From a checkpoint of a small mixture-of-experts model trained on Wikipedia.
Experts: 128 experts in each of 8 layers, 112 squared ReLU neurons an expert.
Below are experts of layer 11 (counted from 0) of a mixture-of-experts language model. Rows are named router (the router's row for the expert), up (a neuron's input weights, with its number) and show model dimensions 0-191. Each number is 200 + 40 x the weight over its row's rms, rounded and kept within 0 to 999.
After each expert's rows: "gets" lists some tokens that make up at least twice as much of what it gets as of all text. This comes from a sample of Wikipedia text that the model never trained on. Tokens count by the router's weight.

# expert 25
router,208,245,179,141,126,183,222,192,265,125,143,286,215,214,203,182,116,205,291,225,239,234,254,114,256,222,218,220,213,264,256,246,167,270,242,251,216,197,221,202,227,279,171,253,212,164,256,115,177,165,209,183,258,210,232,209,211,262,155,281,228,191,206,189,244,222,160,198,148,167,125,218,137,195,151,193,170,107,220,183,134,177,157,290,193,191,168,186,181,207,221,175,184,232,206,174,200,190,272,149,187,231,210,216,259,242,122,172,199,235,149,193,193,199,192,139,154,185,221,221,158,256,167,215,185,156,200,198,134,186,221,152,196,221,165,253,263,164,246,145,206,254,200,209,178,156,116,203,177,237,251,156,254,211,197,171,198,212,186,184,214,199,164,299,259,199,149,169,226,154,197,175,235,205,143,127,229,250,182,172,204,197,170,178,199,209,174,225,235,181,187,197
up0,223,204,240,249,250,231,201,199,219,253,169,214,230,223,250,106,109,191,138,192,273,153,222,172,223,165,201,255,181,131,338,211,287,303,251,146,209,198,161,169,220,126,145,262,170,196,206,227,176,199,210,204,212,222,247,195,198,212,202,205,199,155,210,296,207,222,201,136,198,114,203,172,204,263,196,141,194,225,227,206,276,139,159,197,217,226,237,213,205,206,236,191,194,199,184,231,235,160,222,194,207,206,182,206,243,176,179,274,147,242,249,197,171,167,221,170,202,192,142,207,207,301,201,175,199,202,260,218,186,236,204,198,204,211,194,157,209,201,220,95,196,206,233,201,205,149,194,209,215,241,113,200,196,190,203,202,187,163,193,207,227,202,224,241,221,197,148,195,230,154,205,41,169,194,180,208,200,141,206,185,193,284,203,155,185,146,199,202,200,220,183,320
up1,147,205,117,218,153,219,234,102,243,266,136,171,205,229,197,180,179,146,188,187,201,249,203,175,222,195,266,202,194,202,195,208,169,278,227,165,178,200,168,218,203,211,247,219,190,224,288,256,202,268,278,190,212,183,208,134,173,223,200,252,195,197,264,173,219,378,148,193,202,201,240,217,194,117,206,88,206,245,225,178,203,284,209,257,263,252,198,180,183,217,290,199,194,219,229,330,198,200,187,198,252,188,175,200,201,207,200,200,187,200,194,224,187,207,195,181,212,279,208,205,264,136,263,162,137,184,238,175,228,193,215,69,192,201,138,232,193,237,210,139,202,164,158,190,184,229,230,178,216,219,248,184,149,225,199,128,211,197,316,215,200,201,197,200,199,229,211,159,155,159,191,205,192,211,240,210,224,154,241,199,191,209,227,215,191,196,176,215,174,211,193,215
gets: " to", " of", " at", " and", " with", " for"

# expert 121
router,51,213,229,211,222,154,203,198,269,174,228,227,160,164,203,249,185,227,152,233,174,153,179,214,213,233,210,208,149,186,190,189,158,205,170,189,212,234,175,179,163,239,192,228,223,222,228,265,146,251,245,206,251,196,210,196,154,149,174,147,221,164,180,201,191,181,252,161,240,263,189,280,163,131,248,99,205,179,246,236,255,169,215,192,216,210,238,220,214,213,215,294,234,131,184,181,169,149,228,139,178,284,252,249,270,243,209,225,239,133,153,221,180,216,156,173,243,175,266,134,229,197,206,179,163,230,158,194,219,221,190,179,159,223,248,208,148,270,149,135,206,192,134,208,166,178,257,155,138,174,191,172,227,222,238,225,146,189,172,227,200,232,205,198,198,238,249,240,152,227,141,253,194,120,172,163,167,250,257,244,222,215,178,168,196,165,279,224,275,156,257,256
up0,207,191,184,211,213,109,206,126,202,308,213,264,190,213,155,191,153,254,199,174,201,255,201,221,237,232,240,196,139,184,232,203,249,204,164,179,168,197,200,142,231,212,240,133,277,247,116,224,201,197,184,316,276,229,282,194,153,181,260,217,198,199,199,196,231,197,222,179,267,170,202,198,223,220,219,222,178,205,102,270,178,223,188,170,210,201,168,149,205,190,210,202,168,199,245,196,163,219,152,163,180,110,189,236,198,200,190,158,200,201,202,261,254,182,216,311,250,249,204,147,184,89,210,244,237,186,158,167,175,178,99,246,188,233,198,208,204,266,208,212,200,253,194,131,148,179,200,241,247,205,261,259,167,216,174,181,209,197,244,119,238,222,205,139,233,211,240,216,179,191,202,247,200,173,197,193,210,209,205,194,202,193,214,168,130,173,200,196,205,164,338,250
up1,191,195,167,162,210,225,212,241,145,171,213,139,235,205,170,237,146,195,181,197,183,198,200,206,192,175,168,201,206,179,190,168,195,218,252,209,293,205,213,130,202,257,210,195,126,188,200,203,208,160,222,223,220,305,200,201,199,153,190,287,154,157,241,159,225,197,230,207,168,235,166,89,140,167,189,187,229,200,121,247,215,227,168,319,221,248,281,237,212,232,184,234,212,201,201,216,209,158,189,200,188,200,170,186,217,184,194,256,219,153,194,203,162,240,173,92,212,195,207,207,252,156,212,186,154,138,159,173,198,234,224,233,187,231,239,248,201,127,203,194,201,212,241,204,209,264,200,177,205,203,193,202,187,283,210,200,177,191,339,103,250,203,186,203,240,196,200,259,209,107,248,158,225,203,291,196,137,259,236,182,200,201,280,248,174,73,195,204,276,206,206,215
gets: " L", " K", " B", " T", " N", " M"

# expert 57
router,233,193,177,180,144,232,184,179,246,221,234,245,210,206,189,196,178,202,160,241,207,179,190,245,201,161,183,193,152,110,129,191,147,190,211,194,236,231,154,220,190,207,186,184,194,215,160,175,163,265,205,212,294,257,198,162,238,193,246,190,206,158,228,200,171,154,193,140,211,207,177,215,133,107,293,121,245,230,190,215,175,255,245,221,199,182,159,246,209,255,214,242,212,181,194,210,166,168,292,239,121,180,208,248,199,243,219,171,219,182,221,255,208,218,158,157,254,324,248,136,137,255,151,163,205,172,230,212,198,179,168,207,208,259,212,211,159,175,196,178,244,222,156,263,176,146,160,153,134,244,192,200,214,192,224,331,261,133,133,212,145,264,159,197,153,218,221,171,282,203,192,242,191,128,211,194,242,223,254,167,263,223,212,142,146,168,177,187,220,182,243,182
up0,205,263,207,182,207,115,160,168,229,202,222,242,317,208,202,171,199,185,190,194,196,197,71,209,292,204,141,198,218,178,111,201,149,230,164,149,195,260,201,278,120,245,217,201,141,202,201,153,142,213,172,225,188,215,183,242,273,126,206,212,210,192,149,160,187,307,258,244,139,192,221,115,191,190,257,200,191,191,200,250,206,174,199,197,196,198,208,190,208,206,213,181,221,247,199,230,215,103,137,209,199,197,195,206,176,223,295,253,198,126,235,217,200,199,222,184,257,182,200,197,283,249,200,201,178,208,261,176,202,198,212,224,184,238,218,239,186,148,231,198,198,167,221,212,181,180,214,138,161,158,258,209,192,195,205,187,244,146,187,203,183,166,165,157,174,204,194,173,196,106,198,264,188,321,214,208,217,209,118,303,146,276,155,232,189,232,209,204,199,201,222,198
up1,208,226,209,200,197,263,220,244,184,249,202,230,200,195,157,203,176,197,213,206,224,263,164,200,201,206,197,233,202,116,160,202,166,199,262,200,175,201,270,178,224,226,287,109,201,268,198,247,191,202,142,251,240,294,176,208,150,153,254,192,196,184,195,310,167,115,214,138,190,182,145,214,135,204,210,183,215,217,179,192,142,203,180,153,203,214,212,180,241,264,167,302,206,233,199,198,197,170,277,205,256,193,198,242,195,171,194,171,171,218,197,176,207,225,82,215,198,280,255,197,228,170,242,234,196,207,262,195,154,163,201,176,185,157,238,206,200,283,200,203,210,199,191,122,219,130,177,168,211,200,189,183,281,263,220,273,226,139,175,205,218,155,169,200,232,205,197,123,187,219,183,233,153,222,228,191,138,189,227,105,181,139,190,191,199,174,228,214,202,173,199,359
gets: " L", " T", " W", " S", " P", " R"

# expert 117
router,185,151,284,221,185,199,149,125,241,190,178,207,204,160,147,195,171,117,262,233,265,258,255,211,192,182,238,177,193,171,160,189,251,271,179,191,305,217,236,206,206,256,243,192,142,234,167,217,224,146,168,283,214,203,222,168,197,215,202,171,208,218,228,182,210,260,249,204,218,177,167,180,272,198,173,131,211,233,158,182,186,121,188,187,190,207,196,252,217,213,150,159,215,158,167,197,178,113,152,201,222,248,199,236,256,185,205,197,116,197,217,166,280,125,209,172,219,260,140,271,136,265,145,218,241,187,223,202,199,165,225,145,234,213,132,210,174,131,170,193,202,165,136,239,181,252,213,219,290,169,194,193,141,253,201,274,188,171,158,95,189,233,184,232,136,214,224,200,159,165,258,215,223,212,190,255,225,204,169,177,191,221,258,212,210,223,160,239,254,155,149,148
up0,190,168,149,229,147,67,240,209,199,198,201,179,225,123,228,236,196,178,194,184,168,205,180,160,137,241,194,189,205,28,198,236,195,288,244,191,200,135,241,145,212,111,311,199,203,180,248,223,172,160,251,219,227,168,210,163,126,232,150,205,185,207,183,310,238,239,238,190,120,187,193,200,230,112,225,175,196,178,175,241,119,232,195,199,200,209,214,212,185,194,99,195,211,226,223,215,192,206,173,244,205,199,202,201,207,199,204,211,164,186,233,211,227,144,202,170,210,194,201,234,276,160,196,194,198,239,134,256,334,200,189,248,202,178,188,201,200,188,233,101,218,156,225,202,197,193,264,230,201,173,255,142,195,231,202,224,189,188,199,200,216,212,254,185,153,210,139,257,167,209,192,222,189,167,199,201,187,160,124,133,210,201,191,204,286,198,241,213,197,203,205,212
up1,198,48,127,132,255,213,297,206,206,176,200,198,203,189,179,200,215,176,194,204,227,251,88,199,193,204,207,132,165,186,92,206,120,199,201,202,279,183,164,255,187,185,201,159,211,214,206,202,213,197,207,179,159,226,326,203,186,205,193,192,212,230,208,195,201,204,220,266,121,197,200,200,187,119,221,208,240,239,208,185,284,215,209,211,125,192,220,199,246,157,149,124,169,217,160,198,224,293,234,183,156,140,202,166,205,199,144,200,232,210,244,222,198,248,148,263,203,201,211,198,198,246,109,235,114,295,203,199,230,194,197,122,201,201,273,113,272,288,198,183,224,199,212,130,253,208,213,224,207,205,190,188,122,257,198,184,223,195,192,189,168,200,177,265,208,200,204,202,216,204,256,228,189,227,218,202,209,176,215,206,196,193,249,221,140,203,189,159,196,220,197,202
gets: "|", " |", " ", "%", ",", "."

# expert 27
router,199,258,144,248,271,160,212,219,241,236,217,167,158,215,192,250,193,240,177,201,148,148,161,150,138,239,181,268,295,224,156,246,215,185,198,208,197,189,149,164,243,282,225,220,271,165,159,183,172,266,208,161,181,109,216,249,160,175,182,238,187,225,220,167,189,227,201,144,247,227,186,196,226,203,236,200,140,169,247,215,142,222,186,170,161,176,207,196,186,198,209,255,205,203,163,140,238,114,245,220,225,276,281,192,266,208,156,253,175,177,141,184,176,213,165,178,206,215,241,135,231,206,189,183,140,212,200,233,216,253,166,234,183,304,230,237,166,233,150,137,232,246,189,256,167,203,236,191,159,175,236,166,143,243,160,195,183,174,177,231,217,221,262,206,118,212,184,151,248,226,196,233,193,122,160,174,205,160,260,197,215,166,176,136,214,160,285,167,197,120,190,302
up0,208,82,175,190,207,193,210,229,190,200,218,223,194,240,190,305,197,205,212,202,148,274,118,222,222,219,184,171,181,229,186,199,212,200,234,214,187,196,202,189,206,172,181,272,213,179,321,229,49,111,188,288,98,237,200,195,191,148,188,158,189,142,215,181,150,189,225,228,124,185,146,202,215,143,182,121,205,150,206,217,188,208,213,193,174,207,172,281,213,200,204,269,167,140,229,142,155,226,217,201,225,116,240,166,221,171,123,302,221,164,281,164,198,221,267,175,213,171,147,210,292,217,200,218,200,199,208,193,208,201,225,201,198,194,199,233,163,271,164,201,160,228,189,136,169,255,205,155,133,201,227,234,267,207,146,196,170,183,219,214,262,187,188,184,201,236,271,205,271,189,193,191,202,183,234,182,193,189,228,216,250,197,208,206,225,225,194,208,225,116,202,202
up1,187,226,204,186,200,240,229,191,221,200,250,159,173,245,224,183,209,170,215,200,155,223,158,104,200,223,292,199,135,176,194,158,210,165,203,203,203,212,233,199,190,213,184,203,210,301,173,201,200,227,176,199,231,187,198,174,197,190,200,230,141,109,255,202,240,190,121,171,167,194,215,232,230,190,199,146,129,204,234,223,195,199,212,199,261,166,180,221,196,199,102,195,260,156,198,190,172,205,213,192,237,255,181,185,317,298,126,192,210,242,191,218,200,215,191,187,262,213,193,136,153,201,221,180,232,129,246,197,223,213,198,241,225,285,196,200,157,121,154,81,200,232,237,202,179,197,218,185,244,314,138,284,271,216,214,174,172,263,229,216,148,205,181,236,162,169,253,174,185,247,142,132,257,171,226,198,217,199,188,189,165,281,113,165,206,164,210,272,150,192,137,204
gets: " J", " R", " G", "j", " B", " N"

# expert 107
router,186,228,259,180,145,227,214,254,248,151,130,282,218,224,209,207,164,201,295,216,185,154,224,229,242,231,217,205,256,188,281,291,251,241,253,247,178,208,176,217,149,264,131,198,221,168,286,222,214,136,195,165,238,145,229,164,152,242,202,248,208,224,224,195,263,188,129,225,193,173,225,200,198,166,149,176,212,210,230,161,129,159,212,264,164,188,241,155,107,247,203,179,214,215,204,200,176,226,221,162,199,222,209,223,209,193,155,192,208,265,166,177,224,138,217,132,148,202,149,216,135,239,141,230,187,174,204,206,185,160,259,142,219,266,227,257,199,160,209,177,230,254,261,195,147,157,217,219,168,231,239,162,215,135,180,197,241,146,246,187,139,221,146,256,210,217,133,213,227,209,162,196,274,257,104,191,164,265,185,194,165,200,123,141,169,237,233,210,227,187,207,168
up0,260,168,211,181,204,125,177,206,215,213,195,250,191,193,196,99,100,158,216,149,134,207,205,200,199,193,150,209,194,194,112,215,323,197,222,200,220,212,207,228,255,205,212,210,210,175,209,214,242,207,183,201,259,256,174,197,263,308,214,163,196,198,175,173,204,202,203,158,56,199,201,104,202,185,186,144,222,237,218,173,170,200,190,196,207,197,203,186,248,221,199,198,198,212,240,248,211,237,154,217,126,211,170,209,130,139,201,265,195,206,208,255,278,198,175,229,261,188,189,193,198,102,196,161,279,199,219,203,233,200,182,227,204,194,267,85,207,184,200,125,214,258,207,100,212,128,195,199,131,201,202,225,162,184,200,257,273,192,226,278,208,209,180,159,195,160,216,209,150,238,128,201,206,188,183,199,201,210,264,185,171,229,188,171,238,186,193,307,189,199,191,203
up1,211,209,173,170,199,153,250,145,347,208,206,249,225,180,206,274,176,202,205,255,201,187,194,225,165,180,157,189,231,198,181,234,148,229,208,181,183,204,197,259,192,199,212,183,206,205,250,167,195,172,212,210,190,201,221,195,186,197,199,185,199,151,200,244,224,243,129,205,196,258,321,196,120,202,214,188,196,153,201,284,182,199,221,124,195,221,232,199,239,198,190,207,243,201,250,263,192,144,255,160,223,278,169,217,186,200,258,245,225,127,202,170,226,183,201,209,208,221,191,229,198,222,150,179,288,364,203,173,243,203,78,233,275,199,208,175,135,121,199,211,214,255,214,190,238,156,204,255,152,196,202,193,150,227,193,224,203,185,187,180,127,205,199,174,229,179,200,122,263,112,170,233,173,195,200,178,189,201,166,192,220,296,211,197,251,155,199,177,178,199,113,131
gets: " to", " of", " by", "=", " for", " and"

# expert 61
router,233,227,145,170,162,226,148,162,205,258,151,148,196,205,185,156,171,127,252,261,284,142,200,252,152,188,193,120,191,177,184,235,221,161,214,126,212,208,221,253,265,155,257,198,223,118,231,204,185,262,241,220,197,175,221,161,178,200,176,133,122,264,141,229,100,255,252,187,176,251,248,173,187,254,200,117,203,211,181,189,227,245,269,197,256,154,187,158,240,223,91,182,172,191,204,173,171,123,198,218,175,230,177,188,230,167,259,186,247,203,221,242,247,158,186,249,213,196,158,194,220,167,164,221,247,219,217,212,113,200,249,220,223,240,240,249,146,187,189,222,178,218,133,203,179,203,155,162,221,155,227,244,251,222,167,221,215,215,202,230,205,204,238,168,257,294,141,255,255,191,164,185,180,200,229,176,171,137,200,165,172,223,147,269,199,159,214,259,253,189,201,233
up0,215,144,196,181,172,258,182,234,168,327,293,226,261,176,183,109,197,174,150,194,166,239,204,202,168,159,200,200,293,177,162,160,194,198,205,180,260,204,207,211,211,196,180,240,117,198,262,207,230,278,229,195,135,167,215,213,227,184,203,250,199,186,135,223,232,172,133,161,187,261,206,237,175,198,193,189,224,148,184,236,222,153,178,209,176,179,172,200,190,271,222,204,133,187,198,197,230,215,225,230,210,120,200,129,245,191,221,280,196,251,188,203,351,198,177,175,132,199,203,221,198,189,198,233,274,189,183,262,195,210,205,203,173,184,234,207,199,139,178,214,128,223,176,198,179,246,195,160,183,211,219,144,215,185,256,211,180,189,194,205,191,227,267,268,159,163,201,213,216,213,123,276,340,135,195,192,241,253,199,216,157,258,180,196,116,187,168,201,256,197,245,193
up1,203,194,199,180,198,179,167,257,186,214,202,225,199,201,166,276,138,77,226,227,134,177,200,199,180,189,105,199,209,194,188,300,212,216,200,273,199,202,171,198,152,199,211,178,158,242,194,197,171,202,224,193,259,205,161,201,194,194,205,239,169,153,199,219,182,182,232,195,134,221,212,196,203,192,175,181,149,205,179,243,176,230,202,250,193,144,182,187,189,168,208,309,232,201,164,190,182,199,205,198,194,279,229,195,242,200,207,197,107,180,208,272,252,339,205,258,191,217,212,211,85,180,149,221,241,136,87,206,251,149,213,262,173,205,222,200,184,245,271,270,257,307,201,168,191,241,280,172,195,252,177,201,175,220,157,188,155,201,138,193,171,200,154,168,208,207,218,194,201,243,202,168,203,84,179,316,228,190,196,200,276,204,183,213,222,198,218,200,199,171,210,228
gets: " ", "1", "9", "2", "–", "0"

# expert 46
router,146,265,209,171,144,139,232,226,145,149,205,238,212,213,216,171,217,258,371,169,238,261,206,178,245,147,188,215,266,186,212,222,211,226,175,159,267,152,187,180,224,157,247,173,189,168,230,222,185,163,194,223,100,257,197,200,152,247,221,267,266,216,199,192,242,193,231,161,149,150,98,168,149,205,222,218,204,172,258,166,181,116,191,190,173,130,229,192,144,136,209,147,160,197,188,280,204,198,211,175,187,269,264,226,265,210,152,213,169,210,198,193,206,179,221,200,116,185,182,272,159,212,213,192,171,150,191,156,172,166,184,240,165,241,167,274,121,210,185,218,122,152,212,222,172,192,172,247,262,224,247,220,208,227,201,254,247,215,184,183,160,240,253,251,250,205,192,180,175,193,225,207,196,192,187,140,179,226,237,269,197,190,174,225,230,275,232,210,195,180,180,250
up2,200,224,199,223,179,219,132,198,257,98,246,190,198,215,193,225,191,196,189,199,189,333,200,170,201,147,269,178,186,272,190,219,201,210,233,128,141,187,169,199,240,250,205,154,202,194,159,199,211,226,183,252,205,128,152,192,217,119,224,158,206,201,207,191,116,164,216,209,174,200,197,190,200,200,196,84,202,133,123,137,186,218,131,206,233,203,229,173,247,235,215,258,259,132,189,229,225,221,192,141,227,220,192,201,191,162,221,176,189,295,176,186,178,227,214,213,137,253,203,169,211,177,195,158,227,215,230,232,121,158,202,242,155,204,122,214,170,158,190,141,205,198,191,197,291,196,197,250,262,212,205,189,198,196,200,196,239,295,202,214,122,194,199,215,196,191,185,158,87,209,273,286,201,244,161,101,201,179,170,203,284,130,221,239,229,161,201,184,234,202,184,196
up3,204,202,213,213,198,157,153,250,175,200,218,239,184,243,200,218,227,266,301,174,190,182,186,207,134,182,206,195,187,184,193,211,188,198,224,138,184,201,154,197,100,220,192,192,147,142,196,198,192,197,165,261,216,210,80,209,207,191,162,208,294,263,218,216,227,200,201,188,211,200,247,140,282,260,184,87,250,203,232,200,228,159,222,202,160,160,203,204,196,131,99,185,198,135,200,268,231,224,208,188,202,114,236,274,285,226,189,206,204,100,155,208,222,201,271,173,241,197,204,229,177,199,194,230,164,204,197,211,199,176,249,162,173,219,235,213,200,298,179,167,167,249,200,193,122,214,166,200,193,195,190,286,184,203,229,204,118,186,132,173,93,275,191,135,224,244,222,149,211,177,193,189,176,131,188,215,208,200,189,236,248,218,177,178,191,214,192,225,259,238,289,179
gets: " and", ",", " of", " as", " all", " or"

# expert 101
router,200,228,212,183,208,177,244,259,156,235,181,199,237,253,257,221,209,235,278,155,197,218,228,200,203,161,193,229,224,195,206,244,204,256,194,192,151,90,299,189,151,219,194,226,121,148,205,241,209,175,202,153,226,172,197,225,245,264,178,299,119,108,144,170,212,181,168,233,214,159,213,209,199,188,171,200,199,185,243,168,134,141,128,261,231,170,223,259,219,213,128,151,173,236,263,216,253,175,162,176,174,196,272,239,244,197,196,162,171,250,220,233,199,232,249,232,142,191,215,167,199,198,195,165,177,232,224,150,247,186,179,188,218,180,159,221,201,157,271,234,110,203,268,149,156,147,291,186,249,211,259,154,154,167,185,196,229,194,183,215,101,142,203,187,243,173,208,210,152,144,241,182,287,261,205,208,228,231,198,185,210,282,178,188,151,232,207,172,221,247,230,178
up0,203,262,144,216,176,159,193,199,178,181,247,183,207,199,228,237,191,165,226,192,112,202,179,214,185,211,227,186,132,140,254,186,213,263,179,195,186,203,227,249,199,267,204,193,205,191,261,142,218,204,198,187,228,174,178,291,186,204,286,198,242,182,193,211,153,203,167,206,138,186,183,143,200,201,221,167,236,212,210,190,201,202,192,184,266,200,237,174,212,232,145,272,194,234,244,239,203,201,240,181,137,200,213,181,281,255,149,170,193,221,205,203,177,142,197,232,212,199,168,202,150,185,203,246,255,226,234,210,199,190,226,92,234,247,200,126,225,201,198,306,52,211,173,187,190,329,184,229,196,214,204,216,161,199,96,203,260,223,188,255,184,221,174,193,212,153,231,218,261,217,123,266,142,248,177,264,145,238,172,227,185,215,179,183,269,193,109,191,247,250,205,106
up1,154,207,217,208,214,214,185,223,281,198,271,209,173,257,160,270,150,198,171,138,268,200,214,195,197,165,248,232,220,202,224,88,249,241,174,204,200,179,225,209,150,159,237,187,177,199,162,316,208,199,155,219,151,185,232,215,175,226,213,154,197,230,200,196,173,173,219,182,222,200,187,256,210,196,212,205,193,233,112,228,120,134,139,200,201,195,194,194,213,184,114,213,202,188,201,204,283,228,184,199,199,300,200,213,220,171,170,123,262,134,207,202,198,247,191,228,186,174,212,203,217,253,190,253,204,179,257,194,209,189,170,182,188,193,205,186,197,258,181,208,301,206,198,204,200,152,234,250,167,163,211,185,107,206,204,221,259,149,209,249,181,133,74,190,152,285,155,123,181,136,233,192,191,202,229,200,50,203,247,238,213,200,168,285,208,200,168,183,197,194,205,146
gets: " =", " and", " or", ".", "===", " ==="

# expert 45
router,189,218,188,113,260,236,214,184,191,166,206,193,153,203,184,183,196,190,183,112,168,213,130,176,197,235,191,230,180,235,172,173,202,189,207,231,205,142,141,202,213,160,263,264,252,222,194,188,174,191,203,162,159,276,209,151,212,176,161,229,180,199,211,256,229,230,256,236,240,230,217,173,175,255,169,258,160,144,139,254,198,167,282,154,223,148,243,223,202,206,175,113,168,237,205,236,171,195,190,216,145,75,244,208,168,175,211,194,196,225,237,206,271,229,176,235,245,190,220,159,206,305,135,194,152,176,251,174,209,180,191,246,131,201,204,202,224,259,171,252,276,243,157,260,216,233,132,259,129,139,250,167,183,200,264,167,297,262,127,262,192,137,194,200,149,207,160,192,236,214,208,209,206,150,219,194,172,213,193,195,276,184,268,218,179,208,160,262,207,139,187,168
up1,118,170,231,186,249,107,191,145,186,190,133,204,192,205,166,243,201,201,249,178,187,224,185,168,251,188,201,188,94,103,186,192,180,130,236,203,162,187,179,205,165,180,221,168,213,177,200,190,198,252,219,278,227,189,161,186,189,202,168,238,196,200,186,209,179,209,151,233,143,235,209,195,255,145,184,246,158,159,188,125,184,260,331,176,235,185,182,134,158,202,190,185,163,203,154,175,277,200,217,185,240,301,189,208,173,139,174,111,196,207,216,272,269,192,143,198,188,209,229,179,217,212,212,197,184,208,207,257,201,221,208,197,179,202,189,135,275,189,131,241,240,230,198,78,232,201,191,187,141,104,187,166,215,239,229,188,218,258,181,192,190,201,220,108,174,228,129,186,187,249,180,159,269,207,178,277,227,191,194,217,208,187,149,206,198,303,161,194,204,263,179,222
up2,243,216,216,154,183,200,208,212,106,202,245,190,152,261,187,225,166,178,203,237,203,205,204,179,175,281,175,266,179,203,169,260,175,163,193,208,199,201,197,201,196,261,240,213,220,227,274,189,164,214,193,284,193,210,143,107,143,199,228,139,202,234,292,199,198,284,238,240,187,207,201,253,213,284,201,203,282,197,244,198,146,217,192,218,225,197,249,202,245,164,211,198,115,199,253,241,199,175,159,155,205,171,264,291,201,201,185,201,204,260,176,201,184,213,98,273,283,164,156,209,174,220,197,166,191,200,201,164,198,200,156,194,194,141,184,238,117,245,140,199,219,17,241,130,215,247,140,209,192,197,166,197,128,223,187,146,190,236,229,199,201,222,241,192,193,164,173,132,190,130,196,178,164,206,191,203,199,143,288,198,185,204,232,233,184,202,195,190,221,199,218,202
gets: "c", " c", "f", " f", " s", " F"

# expert 62
router,108,147,252,215,130,212,180,168,249,229,189,134,129,226,217,214,180,139,192,167,207,217,149,200,226,213,158,126,189,201,248,235,236,114,85,199,221,240,143,176,198,267,246,180,145,139,134,260,222,296,243,178,128,192,178,160,201,218,203,222,188,258,260,218,209,200,239,226,196,192,267,242,240,209,177,206,254,225,154,196,146,235,204,290,192,226,267,220,167,215,203,253,267,185,219,193,191,217,198,206,204,184,185,168,234,202,202,174,232,150,209,249,235,190,195,243,161,208,128,242,161,257,133,171,232,192,157,185,121,161,167,165,237,247,151,137,153,211,171,178,214,235,202,249,189,197,230,154,205,167,171,226,256,208,212,207,201,136,257,253,193,263,223,162,219,180,186,188,239,244,127,244,170,234,205,252,231,162,250,164,208,180,197,265,198,201,186,222,255,272,139,134
up0,196,243,224,199,188,198,215,155,195,196,206,202,195,215,173,198,182,176,200,233,160,218,222,258,163,227,133,198,234,283,250,149,170,209,214,186,203,195,199,109,235,206,266,202,193,203,248,254,271,216,180,280,193,216,194,206,196,188,145,310,179,207,201,191,198,191,204,189,222,187,317,200,216,180,218,215,212,199,200,257,166,216,115,142,248,235,167,179,216,197,155,117,201,283,216,201,199,178,211,167,202,189,201,225,211,212,215,172,250,182,255,150,205,174,259,302,198,202,220,206,193,265,206,179,354,210,212,197,184,298,264,116,201,229,181,202,275,280,139,200,223,308,178,194,199,235,202,202,198,75,187,200,219,248,175,213,233,215,182,154,260,200,193,186,200,194,188,139,194,195,202,180,280,197,228,196,193,102,177,240,194,146,176,186,185,193,187,200,200,181,106,223
up1,144,198,153,217,193,178,215,194,187,181,98,153,229,197,185,196,200,140,147,166,248,194,200,205,209,166,294,188,104,214,200,213,175,195,179,221,258,199,175,242,235,159,265,276,204,241,256,188,180,144,193,199,219,122,210,142,226,198,238,208,202,179,190,215,194,274,202,194,198,237,227,104,186,200,214,218,174,186,178,192,200,131,174,170,209,190,198,219,151,265,195,180,200,200,215,183,219,194,203,248,239,230,165,230,237,228,222,196,259,215,188,207,280,199,162,206,201,151,202,124,187,281,259,212,212,206,200,219,237,180,211,254,225,198,228,235,192,192,168,122,193,200,241,131,231,200,152,127,219,130,193,252,143,198,230,69,172,249,204,154,256,221,155,86,281,284,197,162,250,191,171,207,270,243,126,219,245,154,203,265,144,180,160,198,201,240,233,102,199,239,207,191
gets: "2", ":", " \"", " album", "\"", "4"

# expert 54
router,230,110,164,208,177,190,156,214,220,260,246,178,231,147,184,181,208,159,232,194,147,153,234,176,250,157,197,254,177,225,170,248,147,154,203,211,213,125,146,227,118,191,188,202,174,239,175,239,229,180,215,253,156,196,257,165,258,233,196,229,225,97,242,229,180,198,139,267,222,102,256,143,203,185,211,199,304,198,159,166,218,156,176,209,167,213,146,211,277,216,210,130,284,180,251,176,217,182,227,208,268,160,197,182,198,209,203,202,194,274,196,200,183,255,193,204,193,197,124,163,125,269,250,198,221,215,187,158,154,209,190,229,234,137,160,217,265,174,157,188,167,149,224,163,179,229,232,229,265,200,189,199,205,186,245,214,210,220,309,224,125,257,235,263,214,209,257,213,168,219,194,155,188,290,121,228,188,227,143,144,242,183,219,202,216,214,192,150,181,173,255,216
up0,199,271,164,203,163,121,189,259,154,195,98,197,199,259,223,164,145,170,228,225,186,234,164,204,198,178,108,286,239,200,150,187,218,266,242,196,298,196,167,152,133,203,260,156,244,233,203,209,213,193,203,215,195,136,237,268,183,268,144,183,226,195,236,193,226,192,197,184,198,208,199,203,241,161,196,201,177,182,201,190,133,206,198,172,153,176,196,137,261,252,261,140,220,137,144,177,215,256,285,202,215,227,195,169,196,245,138,171,266,199,172,220,166,213,205,209,207,151,159,235,196,236,198,213,206,247,217,211,228,192,203,182,127,289,193,206,216,294,201,224,333,214,225,201,229,170,167,198,221,202,189,158,212,104,196,201,200,255,211,201,193,176,301,187,183,188,210,298,201,217,199,206,202,197,202,200,123,159,200,263,161,211,208,173,149,200,134,286,146,200,230,231
up1,113,223,184,281,189,164,158,156,164,213,184,143,227,204,172,200,161,215,240,242,204,195,187,238,214,225,183,224,166,197,249,253,203,199,156,215,202,209,50,199,164,190,195,214,164,140,157,202,207,131,235,200,232,192,192,286,217,183,206,213,149,220,198,235,226,157,195,266,215,244,257,202,209,206,128,156,132,204,333,202,188,182,250,217,287,199,275,200,191,191,148,201,134,186,201,181,218,202,199,168,234,184,187,195,204,197,200,259,195,265,162,185,295,249,217,126,219,200,143,215,151,267,129,201,195,194,301,222,206,195,187,211,200,186,265,189,122,175,197,216,212,200,239,135,200,129,208,173,238,227,189,193,139,203,209,157,202,202,201,216,186,172,188,122,195,211,197,157,198,268,198,196,270,192,191,224,252,200,153,209,295,244,200,207,165,165,201,145,204,74,193,152
gets: " the", " a", " national", "s", " first", "International"